From a checkpoint of a small mixture-of-experts model trained on Wikipedia.
Size: 11 layers, width 320, vocabulary 8192, 35.3M parameters.
Experts: 64 experts in each of 10 layers, 64 tanh GELU neurons an expert, 6 picks a token.
Training: 211M tokens, 6431 steps.
Below are experts of layer 6 (counted from 0) of a mixture-of-experts language model. Rows are named down (a neuron's output weights, with its number) and show model dimensions 240-319. Each number is 500 + 50 x the weight over its row's rms, rounded and kept within 0 to 999. Numbers have three digits each.
Before each expert's rows: a language model's description of what the expert responds to; "raises" lists some tokens whose logits its average output raises strongly, later layers aside. This comes from a sample of Wikipedia text that the model never trained on.

# expert 39
Description: Single capital letters or short capital pieces starting a word, name or abbreviation after a space, bar or bracket, such as A, U.S., SWE.
raises: ".", "-", "ly", "W", "J", "ell"
down0:499366458607460516464493489550508451550484528445551526545552480419492503501445482525418449664454539532630579501595555549568494524514564448446537480502521428510447470522486449516546519457489501509457456507532500571432565444447598463544386505
down1:449499502520541499440509431422503531498470498503486562474498538445510573483602521495562509462455514491434436486438493480486488534470535463460511535535421576489463546527489487478493479448455526466504519495495578637495509478438503481487515536
down2:458477458519514540493546524530499520446453590495413485415476506407554536493434423518513483486466584550572461445540427506489517481520538459554479542484554371550532495434420462490524450483492568446406500415482510612462482486489431472463461449
down3:458482537471473559467598463504579378532519464444517462413481508546407453433599463502351459476462551448433475527470541450337533457476432497410529481467506583472501506477527540590462428389386504478454477534473532551513474542515421435465531499
down4:461451447472566537459462518472490516360511457480470470437448509531534576476527514464435487470533496510454571505575599619551459526439517493400466467521532510598406575518493503504508573479484507483482538516525500544491500448602567420466498497
down5:497499592442526393480368510411463568446515521510478404480465563511475517498513416485491431541458465548515422524471572496487464436491541488564518543397406513518490524519500480542577485392458519407398457451459499511435586554493404523549532463
down6:514466514498467547424426464489424488532487546487468458527530388475540467530529408446553500469466544493419511489514556552545441563445490432484502511492433528399462518541379476632471526572498554436545488532462557559565468440427493546445545551
down7:527517503522425457465469572422437537440572475479466498544496499530493466559469504422445535513544425545459513543529464510601443404530570524554527524485492547488570402505429547490523495578497479492491512499506505596518426517488488571490452470
down8:361582570490583368569478469412580386482469386581559616431485547544467564564476466432535497534450465466500575470565558489504442507398456496524463478432369455548503472505434432551448493562504561534515500536500491485448518498464475568334479484
down9:566465463452444523487610463534409450549498567523458480533457523418553456461425511417483585587445555510497485440539462570537433516488525413525405458449491455529522475529478419533431555540582460636484542504483477534505435508430406457553519517
down10:472566542543454556491487588570580505591471508504549590507506568587589542559488571560544477498496456550485573498469500474491477477500505618485461552562489542539432358501624489428508496548381544400489459448491559453588468472560472450469487484
down11:550523464569561497544507580507507520482514449648498501486472546449492546483540539433539546491483540525568484596514452473501530504405450508532585481527552478505404443534420600468505513568432487555464540594528481495536531556520456539523404480
down12:419540521527530456445601542506512399447450499567439404496548513519506561582521549476452498552453582478473534487482348535465425480562534393481519517500551537512555501442470517564502563443536497455438438515497577504518494488516420528503505554
down13:436565457435562446496524511604580544603525480528477523455396498512503508625421525507477478409402474460361482537537436533496488569462501487604458501490445486503595500471480428447558507487589465416466502542554520456548434504449488459615448539
down14:458588583493536553525579504449493519467459540484452550470460484593434500499454493532444467485504544483454479508501483616465419515426480501593447496481467476513403531530567486495539458452589435484558522522501614602622561459480511513462505466
down15:545471433506529548489498480435393491429466467587532552475465442537577518467485471532518504537560559558560460507433547407483440511531476537532474513457438512480487510513493465537476556575476498487488441421562439554478460482496506580504402407
down16:464519431501523491560508506636469537583483548525449459521486561503544571517582516410553447528485521534499543443569549427592513540559493529514492476444445508431444559483557403553490474541538492460458574518383620443434626588590508547520450504
down17:540530536481471544533466502508484501533489492470532491486486500522559501506485524508425464478481620516496541567553446463408517483537430513521563513451460550486508463504494543567473547497481423509501447487505439488508602497514506467405579522
down18:594496446490512436496439486594514527512584447505472464577489435499482553372480438455584568505533527470497540433542494439498476456485427454408485509553486558478573505435476523455451457493417570494480570495447489468499469550556460464536440550
down19:490506548530344477547528560507459516524578504402510459504498564503465543536503470454490467528441521525504529491582433505573432487519521471476561446558451477463451532399466595484448566425521491455589426449435527600547503492526526494501551512
down20:451428485517507475495517577506394534532475589435510457461449495513617400462445497515498463495543552489548514545517468589506493575472562507499481458487546593522486447520544547532490500492490464474471550541500475492534532584579494458525386522
down21:440463490535560482483500470520492534557578548462481491504488556601514506458461524467499556558560488469496474490604563519504497469499504494445400535647503461517452482550450547504523501451422513548456527417597481520482582522578506536489467498
down22:514504457520509630521541464524445451513421493542435571539565653530518546523477561482440578358520514589573598573424411556588521467487358541526477497578432566378512498526536458464461463375532502435493514539494535525416532423441521474379543468
down23:470435485548556425543576500541502533437400507503458536509438478542492565519454532458610417494437438529478458495445560427453509508521483436455525580481477497474539521509418488493424433430532470508584562482519451570569446492460494516432506529
down24:566562470505593537550562485569462424544534534581529587517469529655517550498498470461513511556528507523375592498477473499547574550513478646505489551425572479504510390538478458516451501537532492498494487585508517534505476557424555537543552521
down25:598485522494517511517529468555603519434492529467441456499460486471563492576547497528548554575482560590471478521617528412571489573495432464519466569499543474524465519587511380566477508509542511570491632536476403595480474489621490499502498460

# expert 1
Description: Prepositions and subordinators opening a phrase or clause after a noun or comma, such as of, to, with, when, which, there.
raises: " the", " a", " ", " an"
down0:593522452511527437557470460518531511554421482555535539445317419575477456435495518534542458505496485456538540555354583508516513487560539498448490520550511567505499595503406492428486466513548422527540450367567487538506487547515487571514473500
down1:582440562449472489577445505511458531569498542498474502492574510496506472480537541569497519485548394529498480554430498537489596468486471481494506397525576503498500475527643490514545465565495505484517499536497601557537568512459388478475495461
down2:558563429522464381464506461453529537475480408459457574512603571480475530497548497537538487465505511516479419476457511510494442498458452537437406484523543525394509519531403413475433469526458460499486494498406430434488460445502553523500521544
down3:552470558559602520503485532483462483466463474495359406424547479470559491523514436564563519571505501466466444500448451532546517501547572584468473504497528422531552452537459554509613491474506498491460444472554536467507513515464539453452560509
down4:450492457446524571421434438489566572467616429569502464489587433529494543545477476421565494512596467525602665585537485505566534463508493468525503502568417496520481606565545558606415445477554546449535527380515555470424486491530567581515518447
down5:509506447474478529525440387500523499438531428465435571558553450474470511515507538536453501608528533508554547527480501469541631467507525531500518532560487541551486503473440480574572568456522520481563478502486487548494523493504498530497461485
down6:432411504555516564463529463530500401529505476551406490530597635534484502586372456588549478469384555486530551629430527543450542553553439501487500462555514430496497452517531553519516563494458583484519487545452507506550468480552493465488529512
down7:623518474517519475521479493533574456432416555441514533524496535524439498437537598434462543439554488521539589465438588435480467489457467615495452520502439522451532478495424478516484543438430513476437429480523521509529374540461440415563478496
down8:459497537518489506496514471599414482640437522516404468460574587598562549560420472448480542449478478521499501422404425508507552581512560543501514497469434426593539532536521448516500497548477511474547519446451518608470559440545527501502464472
down9:543482452477448509532464482499476470440507471424386546530427531441576500390546571567444486412544535549590561523542488516443495566427550443472515493560484524490441485603496341488546475472553533544556483498509479469467458562448534480558531495
down10:399532521564519459445432516573510528397500575483526420481543553465509488527545412557535545501463505568520465460575438442569485436450507565496411459536543470553465519453471493491597447617572516473518464514551484485539522483566556489464537544
down11:504481509441521576492497535575511556542479477574488612588483520603438561537472395486440480481510543474509527519399404564453524448467495478487431547439408497552541511514557473545476449427513483528543506554461526473486411524552469527496485568
down12:544444497478504503536484502545471345510517542538520458531529518487537472558529500428500417554476551548503457481459444453535429489510474565501533553469439492516485474479544530498473474562487513407535540556616456416584525546434561529560453536
down13:565513496433497522449466553508513507487461506391459648550377500568468459524414462420468477498498562512440539514507503453474494529575506474517486512459525535493437547551494477389539524506502511505491421506571483593447559449436429477504584451
down14:571455563484470548474553488582551505544546523596450566400443469511481526463512428394495468563382477530493448509537425543517465471482432518430550463480552554523529489429523443448491454566499539523465511555473504554485477438640454488556473440
down15:593476478504480425538543428509515391501491471500563490498566472494557447442540509528544603564519500588525517452557497467447470437541518491472520477503487444458503467430515494552507602560455416517428524574503509431526497607524510473609475495
down16:416539589515542501531492495381537511520463399581512472534450478598563513546500541489601421496621621454416489495549494538453533475496521496439474494560496564610540523407504440486444444440592507530541476529483570560511454483530491535554503443
down17:429421492505459492595535445532449463507474473560524449549598438502502467501508473533445504481613610491530479541585563517492364511486523519476523508556504490493458557450618508471534474392581601450479440537559517430432414520461535471564501470
down18:461473394558500539432498438556489503477547563442500501556609509467489548440541400573453456466557538447471503394469586515536466532508550500546478523538560494464498488488524449543519505556595491569451519575482438437493500501462529456464444511
down19:458542445494515545540497549466506423547427503569457407500527492463576572524563469515490498560458556395419538516448425503508545480574443614450530432437548505485556474512453461605542497481514578540502531538457420432519450499486595595417541487
down20:483464489536499417471519499581463604469419505532547473601468447411547507482533484559473474529512486437470574496533511650406466496452432489441426505421492330555477463494491480508484499470477501397522456567420524499473392575577420602484545546
down21:541414550573465446533504510469552500510438542565564572496471501467492407543532432455543457509519524502464421496517561532493460491487519449452490537558649505538559605416613582525497566519585521541514553471487513508519487524475474440516549535
down22:458496510462460632438585431519487493536496464522486526470513463416523481507403512539565505507459438553465484531430483431532537457441490525441525449515524557472448384476557562527492573529428470460507450547462599544494571477471449523456454596
down23:502457511395586518541496521527422435425476520450578429597561475478525503539432533451579441529603513496472483584519552406472490597497465569567409433576524546507554468552460456546532551485468493397538419451533465451494408572524522495567512541
down24:529406449594457546519497505558564520524528472473576518563460452463523592531434422496514440566457475464523589436438421498497523501454460416494482460576600483534494495473440518517551453355491518492477403421464467566499457549471448502574520469
down25:529494513546415574504484552537531514513513471492472550489452552435490569499529556535432462522537393545534586484440515542542445441585482452415426487477461522559520544539541529619442448533514512505455476423509434596448594485414496528506499496

# expert 54
Description: Prepositions opening a clause or sentence, mostly In, On, in, during, after, in biographies and histories, e.g. In 2020.
raises: " the", " ", " or", " a"
down0:438494484475515482535489552457574502401567564561472477514583566529524557549510467554488469561521561395511481460529594511539527491548516402563511581485506413571402468511434573591446426435470621477543510546449481514564511518572558479497503529
down1:426552467543649437447484481459457476493489416611540467474505582540508519450596406390469497483455504500456459465421537478529535483487566435509553435398439546476509563438477456579527532475512485555498518584511527580438549532477490437486462567
down2:503446510470445408508565480495577496417466562597541535514523464578539479521510548441477451567461459436550460510560428453552425507518560387542586552466486559530512580602486493499432473540504458457545543450522432561500479576548503479506475433
down3:533480550516559503578555524440520552514418397426551543553382410551512435541484567469457547555529494641427528475447590506531552477478490535516528551408515509531497493533491465470578503508482366517500583502465415558443451490372511527536460501
down4:514490490496459473525520434508565561540536431486543463575478496464618525554502525465518407531609492449474520554506527499444450497439485510548481587664456476434518449502469478563484595537487580502536456491527571455576427528463623495505420505
down5:507520558464553430462495465518503470389484645479390433503540527567512577463505531529431537508482492530543565514417503576430467506539543529463443415625484525466427567526507462485556553423483559606496481459493521483525512622508470569412465528
down6:550591504469467615434493514446526458484481469453494446516499499586451499535489509520451539434508567416549461433526502549438480418548520486492537522601444477588547413429493508610523442551474509528524540549420575429564538473598565445482477488
down7:516499495567510487440443545385489503572530544511494450468529448511454458593511596405416457547482518520462439581521414522553563475504499456532550436400613456496501519458617589478535523537437484545499421432428417613537514572460578551449517571
down8:535479440498468611464438531263493501518512600476512403448554568505641488459517489479544519478479517544545542498489524548526530475421537487628511538501546474512479478519475526567530511522480374486479459524566570543477543471578451519450500557
down9:479456492518410489465538369603553515418471457475510442456454463504463449539546584536572378508502595455497506490494510485536644519522455492496548524496447455476498535494613474534489542547532445557508513465461547540546553491499512475585527472
down10:475555462532401473433512497538560596516454526526515463456515484595555483562505439476576494362454556477564529565485484533527528561464484467525501535565487469455500539477393441523524535562520459555545480480483540513530541474476500501498520544
down11:554474475517494474525408430588522657467502557440470495464481388530486524472444401600466467615547530487576521523601456382548549440553504502530536515507461434474497530458539415401545536463511521433465502474430478356480474466453474467478368463
down12:499518501608440431427530396465533457488453543487471419506562374529542514468425538517539457428391416588544633560488571507539469525530548464525510410507464545478566494581474531582476468422567508479521548518516488572566553502504410472457550441
down13:506542495496486455505507447504482516522551535526468559465465495478534568402506463535461430474460540444521590522524622540507489517460532434520504449504551562486520552483520553473539400455543426392392476476538478395399487581556535533516590452
down14:519493443527461549551471524594414478567583532592473402446626448409412576494562484555505470548529573556481462508554580544578401581491433467464569490534509538519578509488525494507518471487469488433586500501501559475486431479445537549464404534
down15:453416497471528451485399444491601452531562518536503544534475640465460504500558498468461576500611539541491508557510537536390489503401543457457518514590566474585463454490519549481528579489497480519491520468487522503518438529514453456538480559
down16:571487493527430490536527442536481486526520466568454525538503501441532599511442570583526565543483532380522529562551550452492492444495551507505526518572507460615494483531497480550478532465482521531495462459502507530467627426482476571522513387
down17:473484514507388401478467508531561468448411488558466486484512449531487544595473529525581503571450455495522486500452514420557539483504487462483595566495433513532493537492498584525550491631529557369501468485548460440567523522523495485596499370
down18:561486549641492495490460533512463448469512540474445585496491416488420427475462491503427553507541548475523450532478550518573397465556487584460442495525501543573499445500465481563580454569523571528553452632449484538458443424538445479471418538
down19:539544512510497423452421422477470664510445424454502373498530446509407504522522426499530454480535509561491507535522583549495440515448433526517570526449490516592468536432569462398453512509433502487507435503545491527505456434518515499468460495
down20:546472434477437534538588561490423456494502524410526451503531535497479489401512482443468461586483431497473420447491482520458417567480462470518513515603439469501609384509497500401420427474494528451468576563541414532537482494475558464518622514
down21:492438583551476585470513522648567521453516621523451497522453548465430602468479558593410567520410476391477456406447538481547581552482516554458534399507503457570527407459491467499455453494443559479457411551512448515453532579530498575594458516
down22:405502523511459476503507538492465542531537465547459478462465523625497501540480523558396489442491488462469516463490482522526553480542489476528492488457501562503505456469492580529517500508470558443445512501505488476473467448509562546490551389
down23:522546475508530468552497626568551567498513518441483563489445577452513501545519446559479548598542544536521557506511448500512534442528538460428462538491468474527414549570546530541545439523475458448562528507547511532471535512520456530533544517
down24:552447495522549462461438452478496527440519475425500528507500476505458437457545555558441488510500482449565514503426492530477588534448445526537602497400485547345487521567475554458485403480483508442518375489489526445499561440493495539594494526
down25:508447571513502522410434519531501413571394420539489429457612490569556542598509420531515420524477509576519524512478444510512470531509578508523452528517479428541486501480475538489468539587510506460390434572511541495565421445496441436517431570

# expert 27
Description: Short consonant fragments inside names and rare words, such as ch in Butch, k in Jenks, h in Jahrhunderts.
raises: "ly", "op", "ill", "ist", "ur", "hi"
down0:548503473481477624416510492493468525569514464543552465537513476475515468473428527537437498484585446535524449503512457490328459443562476523552573447578376458505479433473543519573516566537489553539541484539503514464542485555469474487562552514
down1:581506546470529547431527415465580449468510573568473530507504495547479547555509411517519557539432525566489410472446467507454448481536471475416482497475569493523552595512409506467457569539564485545608469424617560503532456484511507466442584478
down2:459505520499526460464548480549435524585439533509598481606461531611500551511566402481539455443455506519536442531553531439494458569570536515485482474578413519484523409487568456426416406496482515582530497447625486458435539495481526358515538515
down3:472433464486397522441556435343604490482450459526529445493527523532453507530425465531469482456453515566402554481534463494455491462500481513483534549480462580627483552438518562481429541454554538503566408531442467503481523484476521493459467407
down4:523439489498534507522318496535461507573483485550489565525540576477512491458501522459474450462518604592526396598490452430504520541484478405507502432561549500512475499444543495475464478450534620516514400603562542577464499591460503553540567561
down5:519543412575544471560473532516451531442534501455421525407464515431514580548558544602569506465613468482509492521457544513482492470579475405422440512536528446450506478491513508558510512401490638542473524551498534499544536572397455491433526443
down6:550522497505522375454464477395504527469559520477402594637559543455533554472378557485459463525438460442521525566460463447549485492504419471452461402572601516429518526461543511470593512486517518469493480498381449557597502437549466561484510573
down7:404544483488483580471455390454476488496502545479583472565500470539500503557535505537432390577550567465451432443480475559582506512433399493570521507586442489574624533522487442426496517458518442534532497531551459408500475493479491579532527418
down8:504410497453502492448513579546480532416442519482589576535540410546483549455458531511476561583468518454540488465565466580547469529524472548485366584513460519566464580554541388500509494581500516488469579463431526494449543543504332432527428545
down9:451467541559494494513535439460503510501374475518531509431507509466474421480522462508445533487458481588516427468512516483533495544484472654516480518562504413519517555481493559505502441473473567465455449517584519482451484597499377505466537555
down10:459489501498602535558464515502574477460595612465479405477596483512405591423494436476559462430464522431538426512509465552434422520511540563539467588573555524437467526456511481472491531510516533510504460414480448427519597447534469582427449524
down11:555585487470454489556481556517592536426496567578497484549557551481503485351494432401481528505609520416469492406580428496634459508439491547462523565454509490504517489480490453467444541478487455408536589617536493425487474549561464545507466499
down12:406482509533442479565516565537521584469479475508414517557512503451556445478479491410435495580544440527516468509643421423518449576534430555513538496465495542543462551510452480551396497575463548550422432476493418521464525495453523552460528518
down13:506469537466535451508475480456468464414465518414453478382471459442566510496469542560477478468568486547523495522477529410539495474519461514498567514590517631547478532501548434524435505489460495501462515536487467418425523428491617565411509540
down14:447510541500491486482535458544501667471440490442509472555495535581399567420553528443475559518444538513484524485528509632513535438585453523512519488483453494585414572557523497512515523429534478506497487479451469578526485539570532411462492584
down15:524556487484436553592538525431401487491462510512567499516499450445455484538467575501436442536457509455512523491419536442462516500499545476494548440482526575565476434513529554437487553559527460459557467532435523501518447504531418547518444375
down16:514447482501578453466456502562397437504491501579485562481554421526543530590528551549441573539489430480479536538505477551436466455535552559524425431543526514563452443458469480463526577462597407482531557454519524561470523522534443489620560571
down17:564454576579491532488495532483473488474484548535486476470421495539535411513557511595494483540461456619470577557468521537523434490518449543498417426476507424492443459580486492487609525366434516583491552427507532549523401470553432475572581414
down18:481492600497513433470467486513474497533523549504462452399534562399492544522568474511468421557538441437639498428476449553531524548438467425456530545547480500480580436512519457466533483417465541514536480491478478466494441486497483487501491480
down19:688480540641501467594474493503481449472514452586572493559483527467477538471563518553559496563424530489488534525511527508552516550496460461498475464497473495553399514463520570536470383484482457422555524495524489514459432549520380487488567510
down20:460560487556609554497492521523505510472532476464448537504496474416500464486489447547526504396528407514504584520429498467515573490472463464474500540481469540543602489483599531509527470493445465555422517421555418477514407546458554460446534440
down21:438561454511591437547517397445460427476514538564489550461591481515506517562593560513431531468502478493542570487473549443494539568425423492499478561480566496613456403498461464565480477510497451487516473515476444473442436546520573544461443561
down22:460530458556572462568543476517470540422586475519570489523424515500417465392556500431507528567495538522467602501466454487445484537540525463558473541487502504445493574510529538554509515529528515548411569497499446412431572517506509484492414489
down23:529463523517512520461478592497482492548560479434605485486524489578342529534485452457424474566554441590470451535564462459563456576496513494483453598460418492394569520505505553485401504482523465510454488433504597503509587471511485427547510535
down24:517462526427420590517442562484411575482346509437436444405537456508553579447449611489471519471497542510477517531501452457533531557497510478501538441515496614574570481498465457598471537457508575477517456429535578565493378474564479467558502513
down25:522494519498493514569416523532539571540448476499545503557592563546421519466392505504432550487544476580597503451447477528561436564508506523500526510570521480527561435452512580545543511527463467432429478562393459510467532457496503517464526506

# expert 14
Description: Word-final pieces like -er, -ter, -ton, -ner, -ley closing surnames, place names and words, e.g. Dexter, Tranmere, Yesterday.
raises: "-", " of", " in", " ", " to"
down0:496516570493570441495553501538526578601510428552479546475495438458551400492435501504552559576458427530475511442558479468530528541575451546511487538575427552493547394498497531547527476509554485476491483621623465429479521453586465574520462452
down1:482490568526524489567454591481523537443508537591370414567529393443523479455513484495500476459495521542496448502479507537522553472525400478567454525629595435456534519539552463450450500407554645435505482484493543554406490475455486478521435475
down2:485444480506527469419531478515493574523464442553537525569489540519516514443471515486483444538519460490566453454539484454575635463524571484632538469481489425610498509487494549504472489430539522576469552514434441453467563585509495503549560558
down3:497499507487510448499513498517537556475530534473539505557479500563581532530545396531492481534457560493447508472451497473436485534482427486420467492463559442543483485575508480534437474475593420441588528500541597444435561437458437418473317514
down4:543603475466554484494469473493556355627477454529491414538485491481420410462445629402409528538523437503485502497466476512439568517544451502544538442496455547491524478488536516508446575512469548491486504556464472406471434479533526536447592528
down5:562427457521440451457554496521482377441511521493418399548545466548437554429479443562584469514482575476537552519488517530561482575510462612504412515447577418483456465551473511572489520427536503422462473478457556467501560519488448373439490473
down6:483479488460418576482611457534517535382423502497474577421469557511491494614462416413471569557462444582542478523443529489482403438458600582626495477414463523483486518486614413579481458434586467524522441477614477471556423560511417537476578458
down7:506456481529508568394544560464563516392381443515573530562540515456553501486548491453515562377469505562623513505466527573515556483469367480516355549443465516543449473444517545450516541553495490374485458540469580466388509476492482525465530528
down8:542478548457504496584535517568544480510525538535510527582539532506375503484470446456579469547578497485520508528465441409518560533544568520458479435487507489498442505444543400563514435488535445451443620552541479445436541529564515534534480486
down9:470479440489409515436507507449485467439448439581530437455547566522502510517518468601486518541521540582569498618442460505424450494469536468522432578521518513470555468490571565544511543526505599476445351582490403553581433467568451467478509455
down10:563537454519483522487490592530559442533529468481492569460439540530502440560565488402534580583539551410522431488468412415519489423492525511524527541497607555495514469471477603590527486488526578523337539468534518461499437572561529422483499456
down11:480546420394537491553453476479484437454564472477407535578492564503495505541440569489468457491465546529471630452514460504507506454501525444506476483476487501492475467536525558571493515498477525505466517469441451465492442546492463513551553497
down12:441538537584500557554509484442546455521561481458529519534490425474519483568538467475441468545489494458490441548561474449474453485446490488427472487458485485568507633491478432447531449439435464470547518554510436502472534439466651573550512518
down13:398504479473540483509483493490445490544425480613622470517518474408524482513433549535411487470507475562569508486505469472493491519407503501504578482505513498412450470596489420564461547447478541486595529535589620574558472518405445533459529468
down14:509545536463452458570512563508507539526444578459540562479448472467522552495496517455503437390491483445507441494479474539600455483477583485508449533522551463430493527469521541370495609477442553563589560430523491505496568531618477409452459500
down15:517503440541552533466543538403485573492472480561456524471459443440501462451550403497344597475582508452520546513535482480542550479469469523581477468493526483512525471449531539479495461523521513496432364528493532565454477500503436498540564538
down16:612459407487524409516443525588459508425549517484504512565566503482439415439445522454457471473441546501458457480482482499525475508540509530528500448434525569487479546531473556460547528597467474589449542522526475557520557503517529499549511547
down17:498465528475521480423387377491459631553531594564535478425463616504551492517493503442437558448480484395469425509485483449477507472501549530565523478538424536514522454409348491444528500506396458467582459439466553463512420474464555579573527568
down18:396554529508487486467563467441390590527530529482478489392470484502520516551457510479505535457434519427490527500416432545516413472551507566427480568500430457469492524457556601489464432484558483454420553557507573429503504501507500467499491582
down19:452503536534547496546528492604513545599495484433503490529467551560533435454588499440452388492514454450525516544532449584483481534499472569429493417640470608558523476547468524494463536553396556604463547408487492479446479539518481459532419474
down20:455531472447466443426507466549534566467623484469529529559521422516465503433535445540567479600463475462445414458520437493452484477556396447461446468572587483450490437567481518483527592525482499493528521476591407474507495537445567526452553616
down21:486512458492472612597488514532458491489581541513533531408593469428588540484550480529484432485560467515494553504467596533577561577529537456588504585501481437565448509434479520515442589448576435469516479489490524472520420438484494552563457391
down22:532500569559422558538517390444498360527537506568462484560619404489505579471525478585521408468514458546491479549506530503546451528596561408481541511541547513514471467496508476545451490454489483402467518494494466561561515501433527503474485474
down23:493399487503515530406507453441494481492544477549449564530399480501571548452486538535538460528491435474533477503498508426498574422506514439402500504454541542458529455503426489610518571498519452497555507486526505479389567464423543522495543501
down24:520498536501565434582446543535413516518535531532417435540460604495437552493601443460504576447375493436530474516454516552473415527516537482399500467538530536462453471499532518552545565465463479491495512433480466564484586528536486506563543408
down25:489467462589425583527564515458393500484529413405539596383442536468474467483549427533445447491560523450449550423475491444519551476530468467421491560485520540553530526525419552595524541541515519532436559570551446528505567564574511524434468465

# expert 56
Description: Lone capital letters starting a name after a hyphen, parenthesis or space, as in al-Din, Al-Riyadh, 7K-L1, McGowan.
raises: "h", "F", "u", "E"
down0:426562549513391501488449520476410533552501571536549560477497546558581558592500481420461529461510411391462434482566543377426489508410460544537487518464468474470577539593464491539481464454524458494532553496411519552428478521461434469434504516
down1:500452438468513516426444424492461528542610552507522442510551424461465398520464492502506462523566479497460504453515427457469533473445384430507423497423505496529467403521519510465541599513536548466424446469531498527461454462459452456561398509
down2:524516501484509550448502416511633538495458543509505542454567507538430455513511421431515526513478477511319577523470472486484471571479515404510518456462505475589436543471546482419485543453501524465577470536505515526467364531536506489432495503
down3:592450533482479547513508571534510553502439434549532545501549483501488532505507467533585500554532467525601415588475503525497446471520438543450562610546480480480484506448578513473488420599474583484431477547369505523543552471519521498598518424
down4:454491478468477462435441453466521542551380477590504508462478524526535521470583519491501482474487486504511505475406538567498499605476486493419474558501467529523436472552439550562564506440548582492566448435453515620448477503532442446529508512
down5:518508442649514508578507487502499582518466435378515501450495496482441548459470505537440538496574511367546416502495379485508472557500484500518536471589496511481549473513580539478440544495419504491413517493466457443550543449550529467484498464
down6:467650460438495540500507550510472492545511492501524580444527404559505465527511522480485527526504498501582446488584561480481463446526604488465536506563503403513457457474491506464419429596494518518381503527554546423439459452552477553572593499
down7:553415532434507520507407420458572524516466521486553501442626568509587434584505532359498525468526391468430441547527491486538536613443521542471452502506569466466549553429433507536510504444544505534554615460469510420447484434509475502469495591
down8:440447559578478503603515598466485542462622503512491466530435522498535558517500559422564536505478547474437498558504476509525448476485428550496446466534522519524492453514510435633420515491514474524442534411481439542538522466501592548440575466
down9:546532557572557549440472529441564573506472458481563495447492533464489470515423542561461593487516557480533503584502413476459524490451524450512519461529541475547399455537536461500520433533398500522515475504479484538531478470535569514500525509
down10:503522520420522462417448434551467562485469490496521531447464537424474559493541450507553455504589511430554513615469538545417558551593553455464513493610482521441526530509508490588484558408558426503528424411566444506475560503488499482458435518
down11:416502541512603460498479555445582529491594494481520525522471518445525497520549528446538479558513466496506497519457474447549533457561647534539535469457512593462532467489549489423540487582540518534490495487524528455517510541480588513418504481
down12:458468477478527579484538451552540522488511512567577475551468577561506638467544416452561490505442477519451433419529574528538504516545402625521550431402416556538479490613533417618472543497466409495426490534468453551481490628437440485497541481
down13:480483505552520526470459472538426419425491562489528622485521433454583472563454487613496478475461503586502475500480507449543544476520534414511472502607507498437451575506561411527431485535544572529448446437493480521535539503393406504465487449
down14:536471572580484557486529460576492592533490436467410456452560639539485513479503467481563456485509487539612457464506485525593526510469488466500455453468476605495496521505500539498526441445509468448412500494398381422531544510463491460565463451
down15:556468481423567505534477518436549508474519470508503501502497487542443491562431606467567491575511555488450493525470601542605518451475430465587501573621471521476498449424435511458537559547530525444533501579536484612474528576434520517555477518
down16:475519532517492487469532513468573449443591598542464521539506554533454543515444509414378506535487502447531564554436420476548541478507450551594481554572540438523494576483585466431409461502389555541469491459512490497517454504562527526543452446
down17:384408519559453577507558552466555522553454498417508413460518575499492555466491429554437509533490431641483483497456543517466445492456544573582438470515572512492489559532576472505487463465423482386393477551534477475602544519555505511557456451
down18:532565450583415622445494552458501468484443569568488544566530464516440477444473540520427439495497492528507553415555569522638451515503395512500460507484460511488509473545553576513468530486437524490450546531585444555503556511428565474438467505
down19:485471476483455476562522531440482507515532480509557357475585489503469532454519471419370467527485489423455436469480520589425402530534514517464457438391537485526474577567502633577604548482544514396573541525470617477522495457495515544469477502
down20:491580463447457455459497507516524486491444491479454465551548584516444571467526487547481462552495500497493562530502460612611547419561514513477543550491559498534444632506549513560493567416569546525410553559537541480433520462520410511490595511
down21:602508469515472495496382564544445495493529489502512451543461414500538421512576457451567460547550613443489539567552413437551582429540597576459558488452447509565515514556481470506496498587476496545448530522481577484434493551508453536505334510
down22:464568474607569529446566537569392475396543531460554531495583492532522487563495489479455465439499447480448504527491576483421523542451556569475419499443448435532465438455487537481430526490520531526452545461483626540543512458487524398529548564
down23:522576462471478491478477527529528493471543483431480468398395669654525492495507585472497473449495485562470430567459553402503429488476444563499576441513455560527522476539587523527595527611413500491502395457556510568508426512520426598538487477
down24:568549492513526427489555444563441457496445528547473512563548532396547499575494540517525394523472489623441462532510594513431473472539525455616447599514489358481508527518447375579518477506552599397578487461490538437499514599465457532591411510
down25:522463392514507471559622478476544454516439513426482517494496528598530476545576517446553549563534535476448492513491376610478561550487494429549569458434507530452487473514444473495481559512516419569549508512377454521467542407429593423522481503